From a checkpoint of a small mixture-of-experts model trained on Wikipedia: 4897 steps.
Below are experts of layer 3 (counted from 0) of a mixture-of-experts language model. Rows are named router (the router's row for the expert), gate (a neuron's input weights, with its number), up (a neuron's input weights, with its number) and show model dimensions 160-319. Each number is 128 + 32 x the weight over its row's rms, rounded and kept within 0 to 255.
Before each expert's rows: a language model's description of what the expert responds to. This comes from a sample of Wikipedia text that the model never trained on.

# expert 18
It responds to: Separators in sports tables
router [142 134  92 132 132 135 103 129 131  56 131 182 146 120 101  80  86 118 163 194 126 143 185 138  92 151 164 131 112 176 100 154 119  97 140  99 144 189 154  77 182 121 103  53 112 160 144  88 131 193  98 133 155  75  87 128 167 124 116 166 129 132 111 153 105 189 113  65 157 127 103 112 100 134 170 153 160 132 166 141 141  84  53  92 106 112  91 156  99 118 149 179 140  97  96 100 146 151  98 129 182 114 160 122 122 121  77 136 178 147 120 102 112 107 153 116 156 133 116 128  79 154 124 122 153 168 120 182 149 130 139 163 150  87 134 111 100 183 140 140 173 135  54 177 137 120 121  82 183 124 101 127 113 127 204 130 115 156 109 153]
gate1 [142 144  61  99 148  92 101 119  74  75 169 136 100 189 148 115 124  96 136 138  99 177  94  93 176 156  84 125 131 147 151 159 191 120 111 161 107 143 168  81 147  99 125 161 125 148 150 124 216 142 101 235 133 147 113  68 100 134 140 114  74 163 133 157 119 131 101 147 133  67  91  87 132 107 147 134 135 163 151 181  85 135  84 103  59 120 119 120 100 157 140 185 137 158 100 163 121  67 159 166 170 146 140 104 143 122 112 106 128 152 174 113 120 128 108 112 133  46 112 139 145 139  66 129 121 147 127 144  97 140 114 199 175 138 150 135 129 124 154 136  69 164 158 151 196 149 132 133 119 183 123  93 126 114 118 130 148 138 158 119]
up1 [116 132  73  93 133 120  99 145 118  94 101 124 141 151 195 134 112 136 149 118  84 143  89 138 140 130 143 146 111 153  34  78 160 105 130 105 101 141 173  91 189 129 114 178 141 132 143 127 169 120 120 166 126 181 152 203 100 155 113 102  84 156  95 134  75 156  96 181 193 110 145  83 111 116 140 130  63 149 192 115 109 171 109 105 140 115  98 120 149 139 163 161 159 132 132 125  96 116 147 134 133 143 135 133  58 126 124 113 123 148 147  62 124 104 153 117 127 113 116 166 165  80 149 183 116 134 159 146  94 186  62 162 236 143 116 109 112  93 140 160 131 146 124 144 146 179 153 134 161 111  73 123  95 124  81 147 107 139 114 142]
gate2 [120 125 180  98 193 126 163 142 140 178 134  99 101 138 107  91  87 118  94 183  77 141 130 162 116 193 196 162  82 131  79  64 148  90 162 175 118  97 121 139 114 170  81 131 140  95 141 173 129 179 154 144 120 106  93 141 132 154  83 166  97 106 133  77 140 160 192 185 151 112 133  94 113 135 128 138 147 128 130 191 105 115 141 160 142  97  97  68 123 125 147  97 173 140 117 102 161 146 122  97  79 104 104 143 126 169  98  69 123 175  96 109 203 147  84 123 135  81 134 136 163 143 169 101 116 101 196 135 131 165 105  68 130  74 111 162 139 122  84 153 148 143 136 139 110 184 169 114 102 135 144 168 130 109 136 124  97 170 134 141]
up2 [100  96 101 130 176 132  93 173  74 120  71 150 117 178 151 120 184  86  95  81 103 134 169 163 131  71 173 127 106 127 175  80  63  35 123 117  92 112 132 191  94 115 136  99 133 113 120 134 175  78 153 150  94  96  94 104  76 121 165 151 129 115  95  99 197 126  85  90 135 134 120 130 103 103 212 165 154 165 128 151 156 146 137 182 103 119 165 109  77 138 143 133 104 169 146 133  62 186 124 144  85 148 178 160 158  95 107 164 128 139 157 106 152 152 119 156 137 152 147 163  58  99 151 153  60 181 137 169  46 188 147 118 104  83 168 165 143 174 190 125 189 122 121 158 133 123 117 120 147 132 152  78 133  74 145 132 102  94 119 134]
gate3 [ 90  99 117 105 133 196 125  91  98 104 125 144 135  86 146 172 133 159 141 153 138 178 179 126 122 110 193 129 149 112 107 111 126 117  79 106 128 126 170 181  95 103 109 185 109 167  76  99 146 117 151 135 134 185 127 125 127 134 104  56 107 210 175 120  70 103 155 124  98 147 181  84 172 124 158 146 154 100 118 166  89 153 135 142 183 184  98 122  99 100 131 110 118  88 162  92 142 152  96  81 123 113  92 152 119 110 116 119 133 182 100  95 107  98 147 120  96  62  94 121 114 141 196 138 161 113 123 116 129 164 104 141 162 116 158  98 156 118 155 145 118 173 132 131 115 137 115 119 116 100 158  82 137 167 101 141 171 157  78 108]
up3 [135 166 101 162 116 175 104 139 114 173  93 181 138  76 114 131 135 134 162 106 128  28 124 121 161 153 118 157  82 179 170 169 166  90 107  95 108 144 140  65 141 167 139 117 118 126 150 121 148 109  97  89 100 165  75 111 143 135 106 128 149 103  99 173 111 143  83 206 115 145 196 162 127  94 108 123  69 146 150 148 100  59 167 116 102  87  85 129 131 151 114 162 166 114 112 125 144 118 104 139 137 158 125  74 169  91 128 139 117 100 156 180 130 139 202 101 129 134 114 176 126  83 156 145 118 187  88 136 159  92 175 124 172 117 177 129 120 109 115 126  78  91 155 142 167 115 126 125  62 128 121  89  88 135 148 154 107  82 129  63]
gate4 [123  80 126 100 103 153 120 140 119  94 124 159 134 121  97 125 175 126 143  58 147 178 149  87 150 102 194 164 139 170  88 119 111  90 143 151 128 157 138  84 117 121 128  94 118 164 165 155 137 159 148 102 124 153  95  74 147 158 150 108 101 171  99 181 120 175 108 154 130 164 213 116 112 146 126 127 128 125 169  74 140  53 173 170 172 149 131 147  46 127 159 116 141  70 119 120 111 153  80 151 142 137 107 163 117 148 153 120 127  96 121 177  74 152 106 124 142  87  98 122 159 116 152 154 153 159 164 115 169 164 103 154 140 101 128 167 196 182 116 132  58 137 161 109 132 123 114 117  97  70 150 101  84 113 148 157 148  93 141 103]
up4 [135 161 156 174  83 134 113 199 163 177 159 143 173 110 133 152 117  60 138 124 129 118 125  61 150 169 109 119 150 131 181 160 106 140 166 153 169 122 123  89  85 117  93 174 174 120 132 150 165  88 131 169 136 149  79 143 104 159 128 173  58 156 108 134 128 111 173 102 102 102 165 131 145  97 104  59 128 118 137 145 120  91 130 140 158 124 166 134 125 159 145 178 158 172 164 113 146  95 131  60 139 112 121 165 120 162 107 108  94 124 170 111 152 152 116  97 167 168 111 157 108 176 147 198 132 105 140  98 133 136  62  96 110 121 162 158 108  97 126 123 138 160  81 112  98 176  90 158 136  82 137 145 147 113 132 132  99 102  82 110]
gate5 [153 134 163 117  91 111 156 132 117 102 122  87 129 114 160 146 118 143 167 134 135 150 124 126 147 142 162 120 120 136 138 176 156 104  72 168 119 160  78 154 118  97 130  70 152 120 126 116  78 113 113  45 103 127  72 102 229 123 157 113  64 197  85 113  91 104  92 137  94 182 145 213  84 116 136 102 142 132  82  85 142 105 105  78  91  90 104 117 162 123 142 142 192  96 125  99 139 129 155 143 157 166 146 149 119 113 120 183  83  90  89 164 131 159 164 145 100 154 130 150 147 161 148 120 115 131 176 165 171  87 103  99 166 130 173 163 128 109  86 139 179 116 133 145 117 118 121  70 137 150  90 106  88  98 128 178 166  78 152 145]
up5 [166 168 205  70  90 109 147 134 154 100 168 138  93 165  83 108 112 151  90 159  82 102 110  93 116  81 107 137 131 116 108 149 116  62 163 176  40 184  78 130 132  90 142 185 124 155 100 127 149 123 143 131 144  91 125 154  98  90 159 106 139 155 132 124 188  73  94 134 103 140  87 191 117  95 150 120 100 145 164 161 145 138 135 156 119  82 123 104 117 145 139 139 105  80 104 150 122 128 164 154 140 102 131 134 144 171 141 154 118 154 104 173 100  99 126 224 141 235  95 119  91 143  90 156 120 104 172  99 111 143  73  78 149 136 154 102 158 124 103 131 171 124 137 115 138  77 151 119 134  91 170 136 115 142 144 143 133 104 162 178]
gate6 [110  90 209 155 119 144  98 127  87 181 143  98  85 126 111 139 168  97 122 142 138 187 171 142 159 156 132 142 136  94 101 109 148 166 113 124 121  48 154  92 158 148 176  70 139 171 161 146 160 149 132 134 162 127 129 144 152 142 123 153 154 130 141 107 102  83 113 159  94  94 107 172 102 109  66  77 175 104 153 116 117  96 145 193 164 159 125 112 115  82 154 142 103  98  57  88 175 124 177 111 141 112   3 130 109 136 152 124  82 147  95 161 184 134 183 170 142 149 146 120  71 114 115 157  68 114 168 168 126  60 180 133 130  83 111 138 163 181 127 198 142  70 182 154 125 134  97 116 139 137 175 168  87 147 100 159  89 108 146 135]
up6 [116 141 153 132 136 149 126 123 187 107  46 172  70  97 148 179 120 116 148 154  83 148 136 133 117 149 141 156 123 178  79 153 142 159 111 113  90 126 133 126  44 122 161 105 133  95 110 177 104 134 212 179 165 149 134 102 183 151 156   5 172 106 129  71 133 131 140 119 131  57 148 104 128 102 140 158 222  99 139 164 136 172 153 137 172 112 124  75 206 136 140 145 101  96 133 149 184 155 135 166 118 165 162 137 114 174 121 140 121  84  46  79 105 171 142  92 117 111  93 147 195 122 146 111 158 135 118  91 117 140 157 124  82 119 101 151 164 102  71 173 102 138  99 130  96 124 137 122 151 161 176 135  98 116 192 149 132 101  97 132]
gate7 [152 121  65 147 173 131 135 175  85  97 104  77 124 135 134  83 136 148  97 143 187 175 154  88  89 120 134 163 129 161 156 177 130 139  73  90  69 158 159 157 167 135 105 143 134 127 107 106  85 201 145  85 134 100 148 131 142  69 127  92 105 174 196 131 175 200 104 128 155 118 132 108 146 189 100 111  95 136  97 107 157  96 155 128  98 121 230  82 158 123 110 141  89 158 134  92  67 156 124 128 126 138  96 130 125 112 136 107 142 118  83  99 128 136 121 117 165 136 120  62 114 102 105 115 123 136 128  97 110 180 182  93 122 147 122 170 155 131  67  53 105 124 154 167 124 171 122  58 118 143  51 156  79 107 154 138 133  56 137 104]
up7 [109 155 111 111 130  93 140 105  90 144 151 155  71 151 138 125 164 110 118 135 151 119 151 151 100 154 150 165 103 148 132 153 203 209 198 128 122 134 157 176  77 118 133 129 138 145 132 143 150 148 104 169 183 100 101 161  82 118 150 159  96 123 121  94 139 142 122 181 140 144 140 130 159 121 191 113 180 132 156 196  95 129 131 155  86 142 125 148 138 166 121 141 139  84 118 149 139 103 161 124 129 142  43 121 101 126 109  74  83 122 123 111 125 141 152 116 136 121  86 149  65 145 177 167  98 127 112 139 107  90 154 153 147 128 167 158 122 105 125 113 169 130 125 149 136 112  80 125  92 137 166 138 102 168 176 128 175 196  94  95]
gate8 [122 114 139 173 117 147  89 106 151 138  74 136 118  98 109 131 176 198 166  74  59 128 144  74 112 148 118 120  74 172 110 120 120 143 108 117 159  32 137 170 114 130 165 101 100 137 151 151 119 175 162  77 102 133 117 135 147 120 112 134 129 174 136 178 134 116 104 149 115 152 140 131  82 116 153  96 157 116  82 212 119  98 165  94 148 100  83  85 123 148 119  93  91 155 166 131 139 158 156 120 194 101  94 159 157 109 152  65  95 123 180  76 112  47 108 120 141  13 145 178 105  92 188 120 108 131 162  94  33 123 141 126 193 111 131 126 117 118 107  95 167  87 131 125 120 121  77 121 101 186 128 181  76 110 179 195 110 118 166 147]
up8 [ 79 130 136  81 137 171 146 177  80 141  85  49 106  85 103 115  81 222  91 103 111 137 105  96 121 117 160 142 119 120 196 107 117 138  96 180 122  84 131 121 123 149 145  93 152 107 189 135 149 159 103 116 174  96 127 155 143  99 100  33 186 135  88 102 140  91 119 107 137 138 109 155 145  79 138 128 139 128 122 156 126 129 175 147 145 169 111 169 141 113 110 129 135  94 116 126 132  77 132  89 127 137 209 162 126 141  80 141 125 114 124  95 171 158 159 144 123 157  95 127 133 126 123 100 188 126 123 137 108 164 139 191 165 148 141 126 133 147 186  92 177 120 172 101 155 114 150 169 131 135  69 153 158 136 113 114 118 174 185 145]
gate9 [ 70  95 112 145 149 151  91 106 192 123 169 140 150 151 143  82 104 130 151 123 131 162 158 127 104 119 102  70 117 103 112 113 170 141 124 145 182 139 138 161 157  97  35 129 134 113  51 156 127  80 117 129 122 133  55  81 117 101 162 164 156 127 142  87 161 104 136 140 100 132  97 147 133 120  92 100 124 129 162 105 160  30  40 137  87 199 120 121 134 105 121 113  92 101 155 151 176  76  96  96 119 133 137 155 182 142 146 153 150 129 156 164  90  84  58 113 182 122 124 159 157  84 115  92 127 144 175  87 115  81 100 150 128  82 142 130 114 113  97 102 112  98 152 167 139 114 200 156 150  91 118 129 138  91 113 115 128 147  84 134]
up9 [109 145 157 123  95 146 150 144 141  91 193 160 135  73 154 132 144 119 122 132  79 175 117 115 138 150 159 129 144 135 118 135 128 197  94  89 128 124 144 131 140  94 187 139 139 132 150 146 140 160 175 146  61 117 131  75 116 155 136  99 115 169 153 172  88 120  53 131 178  86 131 179 148 170 154 158 146 144 133 123  93 125 134 123 128 189 150 127 106  92 124  41 103 120 134 100 108 127 118 189 108 176  86 119 128 166  77 113  97 174 142 142  85 124 186 154 111 171 104 105  93 137 222  88 121 147 102 122 144  98 152  51 129 116 101 175 174 109 139 166 100  97 186 201 100 129 136 150 114 107 116 118 115 106 138 118 175 140 142  91]
gate10 [130 202 129  61 107  92  77 100 169 127  91  87 170 160  98 109  90 194 153 104 112 156 132 125  77 157  92 165 152 173 126 170 107 112 167 135  95 118 110  90 230 122 158  73  54 111 145 129  74 110 202 127 140 148 107  73 128 141 107 105 171 100 122 139 130 121 111 103 166 105  85 162 105 107 111 124 119 133 135 140 120 129 127 161 139 137 146 151 114 109 134 114 144 133 118 188 165 119 105 114 126 155 124 109 136 145 142 114  84 181 119 198 125 156 172  98 139 119 158 137 100 127 149 148 200 110  20 168 120 144 132 168 127 136 122 103 142  99  95 105 125  95 148 162 120 136 158 158 159 162 127 115  92  66 148 104  82 147 183 125]
up10 [170 128 142 146 143 127 136  86 138 110 102  75 119 101 145  64 129 227  95  97 134 104 141 124 168 116  54 182 123 117  57 108 133  58 143  73 127  86 112  90 145 152 129  43 144 125 127 162 125 149 207 143 135 155 164 129  77 124 114 131 134 138 147 128 136  96 164 133 129 221 141 117 179 158  83 112 141 112 143 172 165 114 111 158 202 129 151 135 111  79 121  84 124 122 121 115 151 109  60 115  88 155 117 141 191 178 185 130 134 191 134 118 103 168 112  81 150 113  99 107 199 160 110 117 125 188 108 142 131  87 108 144 133 198  80 142 112 141 121 111 109 125 130 130 134 153 124 129 224  82  95 139 103 124 140  81 139 132 101 191]
gate11 [ 99 127 150 111 185  74 179 157 162  93 141  91 111 159 131  89 153 130 110 142 112 105  78 156 177 124 153 108 133 160 121 114 129 126 119 155 137 133 128 140 129 139  97 102 186 184  91 117 118 130 212 107 139 137 102 118 106 138 118 100 105  99  98 145  89 132  83 174 127 112 123  57 123 195 104 146 163 139 103 115 131 145 123 158 132 160 134 188 126 175 151 125  95 153 192 130 130  83 134 159  97  90  72 105 150 108 142 130 108 138  93 130  92 144 133 122 136  53 147 173 124 147 110 123 147  82 123 195  46 140  90 133  94 133 150 182 167 103 153 125  93 208  78 102 142  99  96 102 111 107 173 109 114 113 133 135 156 148  84 140]
up11 [119 172 119  88 139  94 145 147 109 123 188 142 154 175 154 126 151 123 152  97 143 140 103 137 207 148 158  79 128 159 192 158 127  96 184 125 138 144  64  97 130 102 136 146 119  70 145 126 134  68 174 178 177 152  98 173 180 164 113 127 144 144 103 106  93 122 154 104 114 144 128 101 111  82 145 125  98 124  94  86  92  34 107 179 193 125 106 145 107 168 144  63 108  97  89 132 165 147  95 154 150 110 173 220  85 108  90 132 121 113 114 151 118 145 194 153 106 151 120 106 117 146 162 136 137 124 159 142 184 142 148 109 107 181 154 113 109 145 140 200  77 157  87  95 150 146 103  74  59 119 145 166 138 136 141 192 131 130  88  89]
gate12 [151 119 116  80 130 114 133 132 158 138 165 121 103 137 131 156 129 133  72 177 179 149 131 110 132 122 103  80  56 112 151  97 100  79 113 125 102 165 156 134 168 152 168 130 158 100 142 169 192  53 112 147 150 153 132 107 114 141 106 156 176 154 179 161 167 106 138 135 188 147 140 164 128 140 124 116 112 218  90 101  90 106 138 126 109 126 188 119  93 100 138 165  82 126 126 167 129 137  99 164 141 151  90 154 148 111 166 176 150 111  99 152 153  99 108 154 120 108 141 104 116 174  85  96  24 105 123 108 101  79  69 150 150 104 153 173 146 121 163 121  98 109  42 147 108 107 126 155 106 143  87 156  62 122 124 108 108 139 148 127]
up12 [150 113  99 118 135 124 156 165 110  76  81 157 135 129 170  83 124  93  74 136 121 170 131 145 145 194 172 152 154 129 105  93 101 123  93 152 179  90 125 107 137 136 107 138 127 134 117 106  91  86 140  79  89 151 120 112 142 177  72 106 118 101 139  80  98 128  67 158  68 156 165 139 142 106 128 125 146  87 124 204 150 113 120 117 148  40 131 182 107 174 156 116  98  67 165 137 110 126 129 109 176  80 158  91 104 116 144 107 208 129 130 102  98  72 152 107  98 153 126 138 184 156  82  99 151 112 120 149 123 172 145 152 158 160  73 111 118 102  89 178 190 107 155 158 165 143  92 126  84 179  72  91 159 145 100 125 131 136 120 134]
gate13 [ 87 151 136 158 130 157 138 141 179 132 123 143 112 111 140 142 131 126  81 124 136 210 101 111  35 148 139  83  97 153 161  82 127 142 148  62 144 112 109 131 191 107  74 123 116 151 160 136  87 101 105 160 112 125 116  91 161  77 159  95  55 106  67 151 142 153 144 118  80 197 194 108 130 155 118 113  83 123 107 174 153  86 117 140  71 111 202 136 149 122  57 155 191 100 161 110 108 166  70 164  82 110 118  88 150 141  99 134 117 117  95 111 138 140 177 155 144 137  89 144 136 170 129  86 133 135 151 107 140 146 108 144 107 114 161 177 115 121 128 171 143 138 101 157 120  56 101 103 102 118 123 114 129 163 145 161 105 146 122 166]
up13 [129 163 146 117 112  98 194 124 104 135 148 116 141 162 190 120 144  92 180 128 144  95 122 177 139 108  88 120 143 173 151 183  91 136 129 164 155 178 150 126 152 150 161 142 113 166  97 185 166 115 155 120  86 119 113 190  63 119 124 131 126 102 188  96  94  87 147 125 127 158 123 128 119 115 151  88 145 153 133 138 171 160 114 144 170 117 104 128 140 133 161 144 113 115 133 129 128 123 100 130  50 191 128 130 165 149 130 150 124 111 136  94 140 176 109 157 143  85 101  65  68 170 111 122 136 130 128  94 139 128 172 169 185 158  22 156 122 211 144 102 116 143 151 156 107 106 132  54 123 173 185 110  95 130 112  80 104 117 164 115]
gate14 [ 68 154 114 143  98 140  57 178 126 120 159 110 123 118 172  77  92  97 196 131 137 148 142 101 185  75 123 141  83 121  48 108 103 175 103 107 177 110 132 125 164 115 104 156 108 173 122 122 185 124 150 108  96 121 111 129 113 132 170 157  86 192 106 166 146 162 142 165 118 137 104 105 125  65 102 161 115 105 163 131 119  90 128 171 138 140 154 122  87 152 172 114 143 116 166  91 141 158 106 132  92 132 161  95 140 139  87 140 127 129 134  88 131 105 175 181 141 176 155 108  86  96  86 124 147  72 173 102 155 136 100 147 146 196 143 108 141 162 122 116 122 153 152 132  91 169 108 145 102 112 193 198 117 140 150 127 156 183 165  97]
up14 [114 108 133 136 124 166  51 179 143  94 125  63 130 109 121  79 157 130 189 144 103 125 166  52 140 138 132 133 115 139 128 117 124 125 101 173 136 126 142 121 158 136 175 165 115 204  66  94 111 157 137 119 165 198 114  73 113 123 105 118 160 165 158 144 137 113 151 167 140  55 143 128  79 105  99 125 117 110 151  95 129  81  80 104 148 100  57 121 112 157 192 111 157 113 149 118 171 146 105 104 101 119 133 105  72  95  85 113 104 147 138 143  55 144 104 168 133 132 132 108 108 100  96 155  61 125  86 159 138 165  93  98 145 179  97  73 152 164 108 176  84 142 186 138 153 147  95 156 132 108  98 108 117 120  93 162 113 152  68  94]
gate15 [ 89 190 174 165 152 156 111 113 130 130 184 129 135 126  91  84 130 159 159 166 156 119 149 147 138 180 158 153 141 124  83 120  84 171 117 109 134  97 147 174 180 106 143 142 104 145  57 140 123 117 153  87 199 117  90  89 141 131 137 122  85  79  89 101 103 125 118  97 119  98 101 161 154  99 158 161 147 150 112 146 161 152 171 129 149 137  92 106 198 166 159 126 136  91 152 119 124  99 106 126 140 123  89 117 111 174 128 129  63 136 142 171 168 113 179 156 156 141  94 135 112 135  83 120 100  84 103  57 150 117 125 203 128 158  80 106  87 115  53 112 176 102 170  72  85 145  89  94 190 191 182  71 131 117 169 113 103  77  78  86]
up15 [ 92 130 151 105 143 104 178 148 100 196 136 168 158 133 152 162  94 131 126 101 112 109 199  81 151 185  96 113 132 113 178  99 126 159 128 121 137 172  82 174 143 108 116  91 165 187 106 132 140 125 169  98 132 116 114  81 153 142 156 183 120 175  94 135 121 117  75 139 145 155  98 130 132 140 130  99  88 107 200 152 132  66 206  68 121 133 136 164 123  92 167 162 144 119 100  90 156  89 106 194 124 147 191 154 182 189 142 144 113 160 114  77 121 142 126 150 174 125 101 104 121  70 106 141 123  81 150  82 140 227 146 114 132 131 137 135 110  64 122 184 136 186 143  75 138  91 103 167 125 156 157 105 143  94  86 153 144 139 151  84]
gate16 [185 170 161  78 151 164 154 111 105  75 113 185  93 129 146 168 147 122 162 116 184 162 109 122 115 127 177 155  96  85 183 135 152 164 128 115 182  84 164 166 152 105  77 127 142 114 115 135 120  82 126 161 137 109 106 174 113  94 131 110 146 156 112 150  84 114 127 147 175 144 152 101 134 135 110 132 179 114 107 153 123  38 112 109  85 122 179 175 137  80 140  97 115 168  95 134 119 107 163 129 144 113 107 128 131 181  93 113 112 109 122 157 124  99 134 138 134 101 142 118 132 132 122  86 173 147 137 130 126 123 149 127 136 119  86 108 159 164 141 118 122 165 127 152 157 136 108  90 117 101 114  64 175  62 111  84 143 154  84  75]
up16 [166  93 128 143 143 108 183 140 160 172  68  98 153  98 135 123 101 191 106 152 134  96 122  79 131 165  79 181 161 161 130 119 173 130  89 139 194  63 100 121 122 100 161  93 158  93 147 119  93  82  88  58 128  84 150 122 104 126 128 143 117 155 157 105 148 165 119 143 176 139 124  92 187 136 119 134 168 107 156 100  95 131 139 175 144 117 103 185 166 176 109  71 134 174 176 114 126 137 103  95 138 153 149 135 108 116 136 137  75 166  92 143 144 145 116 143 108 152 121  75 113 147 130 101 175 149 121 116 131 176 110 128 116 110 128 105 182 100  94 157 143  60 167 144 114  78 120 171 132 100 117  96 160 133 104 174 148 117 179 144]
gate17 [191 152 106 121 120 118 160 156 137 126  52 198 154 129 143 147 123 132 146 122 152 148 163 148 115 115 151  96 133 114  20 148 125 194 201  85  74 125 129  74 143 176 146 126 133 175 153 125 178 130 140 112 179 114 139 138 108 169 134 106 165  80 104  27  91 101 179 101 191  98  85 151 100 155  88 120 149 143 172 145  87 106 108 113 115 151 133  97 116 121 164 165 180 116 139 127 125 106 120 135 126 150 190 117 149 167 149 136 140 113 137 131 152 111 103 123 126 104 135 100 150 157 101 129 128 130  54  78  74 112 162  79 169 155 147 117 145  48 166 108 161  96 152 130 169 166 188 141 159 174 144 145 164 169 141 118 165  75 138 176]
up17 [154 130 111 145 185 108 103 174 166  97 151 140 136 100 155 161 128 123 144 113 115 131 145  86 214 148  88 193  86 148 137 113  63 107  88 135 150 135 132 110  70 136 140 154 200 116  70 148 129  97 137 154 138 173  61 121 103  65 181  81  97 117  88 111 144  60 178 198 151 129  47 144 172 106 139 138 176 122 144 142  87  79 106 120 129 156 116  94  93 109 159 134  93 111 156 109 160 130 159 123 114 110 135  87  73 123 130  99 115 149 168  97 134 183 133 152 159 127  97  71 151 142 117 120 119 175 153 162  74  89 172 179 133 131 146 158 117  93 139 114 116 125 163  94 168 186 152 171 120 136 175 147 137 146 167 136  94 172 145 118]
gate18 [135 139 114 168 123  85 159 106 151  51 100 123 104 164 135 116 108 156  90 169 157  78 102 154 105 154 190 123 119 167  93 104  89 154 156 124 153 163 118  78 159 122 166 150 149 145 157 129 149 148 173 125 131 138 142 152 114  83 169 150 114 146 124 144  71 108  61 126 109  31 102 173 102 111  94 188 137 104 183 159 109  83 113 105 138 109  72  76  93 132 187 122  93 127 207  96 126 179 115  80 154 130  98 159  71  63 124 184 150 109 111 114 140  63 122 175 120  99 113 136 127  88 137 174 159  87 159 139 136  84 120 119 112 115 157 143 145 117  99 135 158 153 175 151  89 133 111  77 115 187 113 123 113 137 166 112 153  55 124 165]
up18 [ 81 127 147 130  76  88 134 165 181 127 111 155 140 147 155 166 153 148 125 135 111 168 108  95 156 133  73 142  96 117  95 162 128 164 137 146  87  90  99 175 109  75 118 104 142 101 144 140 118 140 120  86  89 132 121 110 156  89 113  99 117 109 115 140 202 166 173 161 166 182 155 136  80  85 111 113 123 108 131 101  98 124 136 128  78  96  92 129  82  84 192 117 139 103 165 170 101 132 159  92 102 106  58  73 179 136 142 105  80 148 161 151 152 181 140  82 115  99 176 110 145  72  62 163 138 148 172 167  90 108 141  74 136 129 116 135 111  67 133 194 125  96 111 113 135 109 139 135 160 105 122 165 165  78 104 120  87 101 159 111]
gate19 [179 178 147 156 128 160 154  62 140 149 115  95 157 104 111 156 169 140 133 125 224 131  97 137 123 132 102 163 113 107 164 143 172 122 103 178 115 178 166 129 129 107 192 153 203 162 168 103 123 109 103 129 147 132 106 139  93 102 120 134 177  96 148  93  32 117 132  93  75 109  93 171 146  94 151 180  56 171  78 165 132 133 166 180 137 109 127 117 153 144 148 159 134 153 161 111 133 136 161 135 123 123 138 105 118 100 105 112 141 151 130  69 175 105 122  82 124 167 161 113 141 119 150 123 112 173 127 138 154 149 123 166  97 121  67 135 127 140 138  89 110 181 140 143 133 134 135 114 136 101 111 127 117  78 149 165 109 120 122 137]
up19 [107 131 161 183 165 121 101 178 134 123 133 178 123 157 118 159 144  98 206 112 137 132  94 148  99 136 215 179 123 155 129 202  96 160 132 149  54 114  98 111  74 125 102 164 184 129  86 135  97 129 136 114  76 126  46  90  91 126 137 127 160 131  70 119 119 168 169 134 170  99 150 127 144 136 159 130 157 154  60 153 118 116 186 143 112 164  47  93 163 173 151 166 116 152 120 108 170 116 161 168  82 147 131 126 149 122 119 153 174 123  80 122  98 119 119 132 162 122 119 119 141 119 124 165 130 122 110 124 144 188 208 130 135 154 119  96 150  94 171 141 119 147 156  83 134  81 144 129 147  89 192 124 117 157 105 106 117 124 123  99]
gate20 [138 120 121 142 131 198 143 112 176 171 146 132  91 169 145 132 167  78 114 116 136 150 179 106 106 136 149 124 119  99 142 136 194 115 142 132  64 201 145 106 151 111 139  97 104 116 114 123 189 182 130 100 140 162 101 124  68  91 158 131 142 182 136 178 159 146 146  51 103 142 116 152  81 122 225 124 122 109 111 155 174  98 141  98 146 158 135 110 106 168 168 171 164 170 143 124 130 152 116  96 128  93  84  81 106 118 100 131 128 161 146  97  98 134 131 148 112 104 120 154 106  88 161 126 101 102  66 121 111 127 179 113 136  62 105 113 125 142 106 113 112 121 142  90 147 121 134 139 170 126 151 192  89 123 112 153 158 185  91 165]
up20 [128 117  91 160  55 114 119 129 168 142 111 100 103 121  54 126  73 154 104 113 168 121 148 100 188 166 125 115 151 124 171 168 146 124 152  85 151 165 135 195 119 128 119 114 124 179 150 130 117 147 145 165 104 123 120 218 134 163 128 156 158 137 140  91 131 129  66 132  86 133 163 192  88 172 106  96 109 114 124 140 113 145 145 127 166 118 134 122 151 118  44 183 120 193 196 139 124 168 181 102 144 113 145  91 112 122 112 105  54 136 166  83 129 168 126  76 120 182 163 142 102 125  98 104 119 137 171  59 134 132  95 149 133 148 182 115 119 129 109  90 118 135 145 155 173  95 144 104 112 196  76 132 115 118 104 139  49 111 162 173]
gate21 [151  94 131 116  87 105 143 155  89  95 116 124 163 188 144  97 132 142  97 140 106 142 105 178  87 134 155  80 188 159  98 107 113 125  94 153  64 132 109 139  99 143 105 140 153 130  94 162  84 173 140 144 127 162 178 172 177 129  77 143  89  63 123 145 144 140 111  92 178 140 100 139 141 168 181 157  93 141 138 177 157 103 179 162 143 144 131 139 200 153 142 122 198 141 125 119  83 122  99  68 104 119 125 140 133 184  53 122 141 130 123 121 110  95 143  61  44 139 102 131 127 156 153  96 152 171 127 213 202 153 142 123 139 125  75 155 152 124  76 148 121 129 164 123 179 167 104 158 110 144 103  83 117  98 109 128 158 121 115 186]
up21 [120 106 168 143 120 139 115  88 166  79 127 118 217 135 163 188 131 105  74 127  39 145 138 144  95 117 140 148 146 124 120 133 107  55 161 157 112 101 137 151  64 123 129 130 157 119  95 105  72 140  99 127 210  96 136 103 109 125 205 133 113  93 132 134 114 103 147 119 165 140 109 128 182 173 109 123  56 114 167 179 134 154 148 108  91  65 167 102  92 130 162 137 175 156 183 141 104 140 122 169  69 166 201 127 126 119 102 135  95 151 106 100 130 107 126 125 116 126 114 169 173 152 104 106 125  86 139  89 184 117 154 131  71 106 115  95 101 103 163  81 173 140 202 157 174 154 112 144  90  91 141 139  90 142 146  69 156 131  86 127]
gate22 [151 130 148 120 104  71 177 149 186  85 117 131 173 142 171 152 143 128 166  65  86 142  73 138 112  97 141 184 110 106 191 158 198 148 109 144 145 119  96  74 139 180 196 185 109 147 152  97 145  64 161 125 112 121 120 156  81 159 109 106 157 116 141 130  88  66 137  72 136 116  70 139 132 102 100 126 170 134 160 117 122 143 140 132  84 136 172 120  88  52 171 160  90 190 125 112 113  91 176 144 108 138 134  89 133 101  97  91 132  71 163 157 163 130 112 117 166 127 150  93 157 149 135 173 143 167  55 121  83 205 144 107  72 112 148 115 122  80  90  98  96 106  95  91  44 134 176 144 157 137 158 105  81 102 122 132 152 128 153  70]
up22 [125 109  78 153 137 149 116 119  97 158 106 154 108  90 210 141 142 121  30 108 167 110 120 132 169  76  77 116 164 146 118 116  87 118 163 138 162 168 159 138 148 116 109  79 173 165 143 116 112 147 133 106 119 152 113  72  78 152 142  85  68 123 186 107 174 173  90 164 149 114 183  97  93 189  73 115 119 108 130 144 152 122 137 120 182 134 114  81 116 113 115 136 132 133  87 160 154 148 127 152 142 201 119 196 144 177  84 161 135 164 121 150 142  53 124 147 104 152 130 132 156 149 136 135 128 102 180  88 130 160 137 125 121 161  95  75 134 118 139 106 116 101 147 186 173 155 110 105  73 115 111 167  88 137  94 104 135 157 192  98]